Experts of a small language model: 21M parameters, 128 GeGLU neurons an expert.
Below are experts of layer 13 (counted from 0) of a mixture-of-experts language model. Rows are named gate (a neuron's input weights, with its number), up (a neuron's input weights, with its number), down (a neuron's output weights, with its number) and show model dimensions 0-127. Each number is 128 + 32 x the weight over its row's rms, rounded and kept within 0 to 255. Numbers have three digits each.
Before each expert's rows: a language model's description of what the expert responds to; "comes before" lists some tokens at least twice as common just after its tokens as in all text. This comes from a sample of Wikipedia text that the model never trained on. Tokens count by the router's weight.

# expert 3
It responds to: Common nouns and verbs. Whole common nouns and light verbs after articles or "to", such as order in "in order to", part, make, record, role.
comes before: "of ", "to ", "in ", "for ", "the ", "and "
gate0:132159154072077139113141178083134119093160161104114092128167110130136171098122155181100096117137109146097137182132138195095097158157043108102161134146112126179111115121097146100110140127105100074151089103141127054162125078116174102174070117109072093079098157136085141107097143088109128147132106080130110154095154124152106095163152163098132096158166153113101162189150080115097219144106
up0:156119097192123169156122140098141175121127124128092090117106138135081102164147149146126157121122118140145089145069157135087157152051126100149130031121068095148101101146126110121116192155111136145115119117162131092106129079123127102069154151123147106116120164122084149182104044115124095131075162094069129167126161165143074097158136155090170160094142147156121187174127096138100105184208
down0:113123146078135104086173134189184057107077128111142097134140180141108172098130143134193046131087086132151128152138103126163152081145163092088149158122085119118162094137157132145105164063146122134124111139139117088162139152115132129129140109067140177109157131206158082128140156155123123176176151115196110125170110113079110104067110113140130152139090124088161141099140145064169092052127
gate1:105148143137081168129185138107157136121142121099151120128098109104096135167115122131068061100161127121094072058144112123114132109133072108135146131167150109143157130186114121155103126176073135134076177120203152125084097129062130117177092156097048153127099157151120118076146161145090177159103128088209078109091133190119075113075110109124152141106094155107099167168101102154110134117152
up1:104169168124144158083196133084134106135130093152103177129112141131071104103151132144136127145100178102118147050079126135097148109214052166040142150161128151081140099126121155113198127134104170119131161108146103123112146144101158181111065053075157163141067088099145093144134121131145058100148107091155108148117122163128133106139133129131132089072131134112110071145124118178119146111153
down1:193099157118108111182143106125110072159076148119117123125072087083098091098097129107093119133130137149131136140157166100065153137096090163124137130130101125193170183134080158144104091161129139158204133129190131150132115165135095145124117096138103130149154159116158085135135098201114142152068100104147137134185132118145163094170140150086137062046182110157077107212134113139092125157123
gate2:114147170091068093092096172190171126138094160130131105061105119149094127143104164117136160144182102148131154120097153111128132112095188134194149174108131106106119143128087118139131140130082185140143104147142105156140190090147170142137165123145109207097147067116124172152145126080096143166166113124119149128062107104054174078170122088070091196128118082130129115147185106105139099144165
up2:137119159131125140115120109124180117167121109135156142097080080122080175085095101119176135116101170121137104170105145072161133145102093159094050122114183123113136139113126097123077048118100151096147135113025071123117137081176164146095139137145071156118117146089132123182111174108088090084112119149076161126110126144144167132205197132153098148146149160124136115124174108158163186138166
down2:168109177114106137181120136068083141091121181135125136108081178131143120188156144122097175178178130121218082072120113150107125132080173092156147083144144115141130107158139086117139172112131102094141177169109156128179163098086089126106186117093158161107101128078077136093111104078163117111103195137123072158084151162095110141133105057103135104145127143155183173146105131140142104128138
gate3:062121152174138147138187067080089166106144088124129106151126114170111081143102094171179128140092107103124166119196131198166070101127105155055094102107144167151087207064141125164129098162117104109112109113145134098174131119098122143096146126102113153136110108144120139099133061178075139128131122158162131144127088126144074115197112122100145118068093162118055149111168121106099136152139
up3:150124154126123093137110094103124108123135143182168170115111134122160147149177133074149130113079193153103158055131054142120113156164157168077049107138133079118161108157099149089129115098119141105127128141126139168140106125118175232105090130110181142135054087115086125126161145092156101149115145168110071180147104146160113080124095090181097149161075168108097110150090127131184146147139
down3:131032157145177117124105124122113112121092149086121152101140150128123152120127093176091196111128122178107121151152100124159093167158117089093155172157111125190081108113142133098119088103119080098114152124117157132145131188126061126134097170141156052192172134106118194157121174136074141097138092170112151067136152167076059086171129083140156138172123113127138127114121112195114173127110
gate4:173146172196156135119127184098129164154101094074126105178090152076121113114063106123138148157190119123111142112100142129058143122106142047116096155114083109126124154090042151158141122139112182097148085159135141118120089093147153140136129116133155087152154101100074132141174145110166152206122105092105127106113132116123189153141130094066155157139119085139109103124157151104052206113136
up4:097113171141136134139109148183107110161122137054147123159163168090086120104071062134120113126104115109106086101119174169111179119117135101119167084127156152115108134174082165156120144110123156152132114115153085159172068151130109171152145126150105162141093179165137048121117144160101194107166086195172146054135153140113128168154100131107159118130140125146143152095134105044077203118089
down4:114144126167194116036086151122111111127136163091082116086121133104137114132140194154138156121092080153124167106091170089132127110119139116151081169156133146189111160128112160126129119161102128172080146095140189132131115139073131135087056101124117122129129115119102131126065141186167075189143193102082125175171170176142115111147093169119081153192084126109167148118078122092107096150143
gate5:010127156129184134148129125104116166172164191121098117130088132103087137127145143075123134085186122141140183094182197108122144060112118145141108150128062097137093132080104083090129046160140099111093090164166158147125132133123132099110117081151145129103154094113126125123160091109144136154151121120112114153069175097119105159142134100099122183135149107096185080196120120093097170126138
up5:091138134089136107148181090187134153105133157145122127133152163158114137120094147140232174087141065155105143119128112101090129117161050054135096163167130083126122081151153110116121159149094073199159141071109159153098108138133163121081115138084093130119098096121150119170148142147105094137126115121197160183059156133117082149122126151119148074141093165107116120074081138156135105153178
down5:155145047115144100108138181091125134110171068140147129122137109155139173081151136096126100134144166148160138148153187183099093133114152093175166151097142121150043142136106100170107114091107150114135125121125168125147067119147145063116135200103182130104126172116112132064198098122124142149164098068138124147127185159113119091154097143151038160111163118106108139178108134106154082076115
gate6:071135111179113113101099063116158118138134166178144103128104115101147142129128120132147175135124112103123116136077121148109080157071060163136106118121153145145039095114069131142146118151176069126130112130165128177142109116150096163111067146184160158181060132117203125123148082131128127105139118149140106139130140137113153162168140113131097110128128138070018130149108201103162153130202
up6:131121088121101075175179100184138110119080105155053141180148118134168081141105120148114074068121081123153158122127161140179095123096149158085172190086119152115140162111148141070122175155115128160081107162137139161100141187174151080144109099105125130136186087104158106148139155103115132135111131086079139114133086166163101074112120147138196079151177135141117111091120155087058178136146
down6:138101106122130097196099171058101174147143133108137187123097118198153095121124134121076107172196116131096092120104162162113163129081111170133085080136156129131066133180192091126098146089157122125092187111134101159045087105140111162187075133151159108098079080121140150105146173159174108153124134115120130152059147169164172120135113146128121190127122110163137112117150123090115111159118
gate7:147123119142159166136121093124129131140126085116138111143125195110141118093173112139120146113169127170097083149170140177103109105206139139145134052077174099132097183052110109112094123120163163105119115121061149152116107165073105142158158090068133118152117117171124095118091194154088141122161141076139160053150148134163126047121148136173117128074136112145147161174129149162057117135177
up7:159127143145109106123091052107140127130138106148105141127156163160199137126133123109191110144123104093103155051151134119118095103055115110187102160147147114176200124126164074120144134129154139143177066192140140127117153192115086091102120095112144112107121074116165155128202154144126097166185099150064115181123131142164108164086138110135140156070086133127132057109094118109137122174094
down7:134083120138084092107024069145124137113189145131135066130117080086140146124099134065132081105153118163159097078160124162120107123119184136105143129095119113126164112145136073107141117142178114134122125138141105159116166112085063153150117146133116125134146192202129151109111177174155121135143133122158103189141095149215186221137153152107106124123110116093097166122167072131147116098133
gate8:160145136111122117146110119160156129123093148140062152115134162175137127137133115108122117085134099127124092084134103114122129146148071141204071142153136145123118167162089141193114185084155127109042135077177095105104133159166132121093076107184103104082111196185138117139106159158149120131103098167091126054088115160099193144160052125107086132098153061117110133118165139123158187107129
up8:139098139073130118171180119138159112122126133196134156155176106112161116161122109146085130127172096107163102111143158119133136078153066114149137133066126104154100118070134072133166134196116062125173136106130149127066151131136128091061143135084088076177129141162170093165113177168111178176127156125130153150094115114141095067088163119177148179177069118183129109156125155144136077093133
down8:141131126102165112169093128094083080148129127158129110091111131100134116195080117106164144143148166136134211163086138196109113124093132140147125117118111132133137128120107162175168122144125079171113058058146099112168159144168185195122104119052102084135086169140142121120131181144107125174159064153136134124172121085131123082150158179166138117125105086128061106073064117153149168135127
gate9:114176198087146179111193214122122119111138138085122125103070065168063140151141184134142107139114192094103125097078206150179139084126128113138138110130141130071149143119116130138143197147221133164156093102149101110161125096163139166175170121106084168156103113112128124139105132149155151110099082140139112132122152178072135114161130095118081127116120110135153115165109110125143151067154
up9:115203132129069071101113140091132124126127178141130132140143114202101142101096181098164120073153136144108143186133147108135112135083105160085143176098072184119125132102188096117153180135082113080176112176089106145156158138131163114132172155093153118132115169098081139126110130153126164123098091191093116048165134131178145094180124107145113126068124150119086134168193151173091121154132
down9:061138113092167078083092152182126097154134122104108134131131093158126172172124106140158204099191125096118164143093166077129110198120122114172080129089140058110091129107123082116087110098110129134097079145090133159147079128115152164113156106118138132098132130207138186139157147059156134150125205081112167135112154118124132171101106147159106151084138161153103105088128185104146135187135
gate10:144093105146095069137093145143152115125139193151110097120108179134126114192119131148133146140117097117165142195103105147121141110079144078083093079126177071137113135090087161134085150114127140174095105086154097134129138147109178154130099163155129170053104093164141129077127114139076187028144141130166139149122101183117088099183126157126121147065064136134175180150166150140128128166130
up10:166110139150141088131152151202097163133084131117093183147096116118138122081116164081076150141139114175157132129127183081178119120156196134162096154155107116121151120122128139174088140116049126159092204176118149124123120118130150150125120078164122189127099132086141132152129121125125089132106126010101119143158138119083158206158132158067056169117125152115141102125146107135142118091172
down10:062127172149135108151116105114129161166097126108133153120182120155151118089116134133183123120109139085166088128065102187188188067192114154140127126138136079141126154141185126143153108048163152163165188138084172132134110123145122148055158144134111078093088144146093093196152112090106107134088140115108132163160166105086125142136073124067121080118131111079154131125157122113096058138133
gate11:107134168108163113094170146086163151114149190090131146162098090122173121085140141114130163163100167218165112147074123085131093113146087152139131104076150094132103145133093102088063111150128145121195108119170084158123173116124174175119127133169197149143059118107054116134147093128144108077106134150104122184162083142191154121122162112122064093079115116124167106109182117139131106140132
up11:119110175194094170152111108079142118206079082106136151108124136107168104109075118094186102110103147189106159097143138158100108115132135104126168119153069092116113165152122147077160164127152119133156144125172134170138128165157101067119110128140147203204151150076154109162141129096134120124157174085065114095107081139158107087104187148121114124087121181143124127077086100104130149157195
down11:162115167105151111168114107147171101143119155179113125123083098091117130164112168152181129146131149172182184101110121124055120146120091207129137083133107112138113062127126117203085120184094101143071095070142116129125164161119155125147157155162107115148205062165150136120131113163165174108065063104121113136135099137121106123181098113051162109120153099125096093152130131089141153161104
gate12:074175116068124112163133126160124151182143109068154109114163089100132080194125143120135078122168085077172118150146147161085124134150146120186142150141103123120139196095115141087067174127140130125115164105101148138099088087070116084147145146125131104165097173137150156100176095185113127139122208133096122121141132149050072167105167086127101182136070115144092156167133115165095122089126
up12:122140153146136148110099155140147103093183149116108116067139091133172078107106139145137146131087180115105116150107135124130122139105118149242065177155108137157105110095095147182136125114129144115122042098106118171118148161171087108110139179168153159161128093131084150146066167179122042085125109143095134159167066104158137196127112103098144187143141079116087158160130107109125104165131
down12:109108085122150125187106100151123094107080121095114110083166095126103103124130089105130073118077143081132190207157144142177129109135157159145131157156113138190078158101069168143146093109150208128119134078198137108148155125104108150128166118103150202172084117101160091149128157182126129191098104118110206130122083130124153118137148185143160115103147109118155096122083091104109096171121
gate13:117102153143156112138113180109149108175099156063119161095100074153076123075098143119093118111154111144141083103140191107101132174092119108124178155145150102150094082121133130069192197125153115052157111124183123176111127085192081104045118165167115088143168158154128108143137089146144136135127140126048121146114084111115113129182162121084079104107139134167073152148128144138161139107112
up13:130098097193093104131092109125147158082118113145150129167147151115140172091080161129095118149184104153134169177181157176180134150127086126154145094160115127134114134115159089061124108079081137194101248199154107177091160116077111137095116101157115118086146147140115146127175154128128151116133201134096110119159082077125088150162110120152125088139109092119138089148110120117069109135101
down13:132121162152097128168164118075138137175150131126134095132113170099080087137127131160105135121067152123089168138162202138112053118095080103161191086091123144132133166078151134065146144150188128127154119150124126139136117148132075129137104117198169143194170129122134184117089106139114083138141119158013157133146130173134120137112112049120111140086121074142133082109117098181114129145152
gate14:159111152119156114121086154054159116190122089160141101164144135120112155154110118096114122160138157148175129165145171140135123150160091075185062128135112141149166086080111086103133116136099161068118140114115105130108126059159158158156153087140088097108169135120120085106128192113114159132155138069095154158146102144166131175050136127180120063203111107158130102080097158115060166151168
up14:133125123169126162133141155178113133072152102177101160165101138101116126115151156087138131181106080141134129102082146086097127141090125130069130170117177136108116138031118058168121085077081094123113179113153095098110091132108175193075177072115136099149103145114118113116126108135103135087123133146185186156121127132111150161184165151092166136166170177137101088114103205158111150164116
down14:016150060130191127043118172128144077128153131133134112131125097170143160168173133158136133129145122105177117170133084113170085093119057126165083111126145186123161162123125190161127147083152158094141146088125061131097094151120144141153163124123115174158103110136127159084130167155189144086155152113100071098110154140111117124124114076123118169140115152098125123148068148078140087159134
gate15:165115126146124091123098098138190072180123156126153103138143098130083117122128151143166120044155089170122118137137108120116164130113104120098104100112098114135092103128187149118109165114120083144152138131112119099096156072097071144108106167167110137074179118083145079175138177102087153121219138150159144137095184152062115129123117089173094146121139159115156192100133170139125047053160
up15:146125078159182081116097134114106100180130111117155137087110114143085084114120152141195171106085116108124121073146146100086132107104134151045177138111143182126140156091156130143113136092156085173148099143122121137116123170125156181188126144168102082176138140100090098063220096143110176158124075113120172117101160121107131144161166101097191166101167120162119155083171146099142104101079
down15:137115153128069162121119105126168182114151196053135053099159163169139187151148092154135155113112135133126103132140085190125115180121111109158125189123116150143080107143147178115113085104155137061112147180108176095170105101152105082120132129135132164142178118127169054148103125104078148126112077111193121120169159137123077140133076179154178147097127096103133099131094093172114079129124
gate16:134153183179144148165121143118188127093112137135057150072149110113138099168103148151093117073138092156154086095149100127176088115104152151072116109158103115154144108094093111119152140091181059131095128108105096146106150151087094100041168086113178168128155166101123111151079145110112057089109167117078131143104110144136079135160133102117136203118177097136114195106119150145110160167168
up16:152079118107129130117130168117082135117130094142137118126105094102108142226097148133129172131128116157138150172056154123130119081070129122186162156131118082098122189149201150144043097146103140142138094111176099088115031116146142163194153159102118101136189111103133134125155133122109100161151139145126133142118118128132122151104173160104154090190131201137177084112101127158136065120085
down16:163227145199154132132170091128156098095125113151127075152160111104109140104109093087118128074188124102131071167187142104048075121120104061107156119117133148119165107157149093107111098154213106109137151154100133116117114143140130118167163119095096142111082162156133111101172158145104076163082171123112093133122122167086116136149078133185121154151195112141138186098140116095151158106137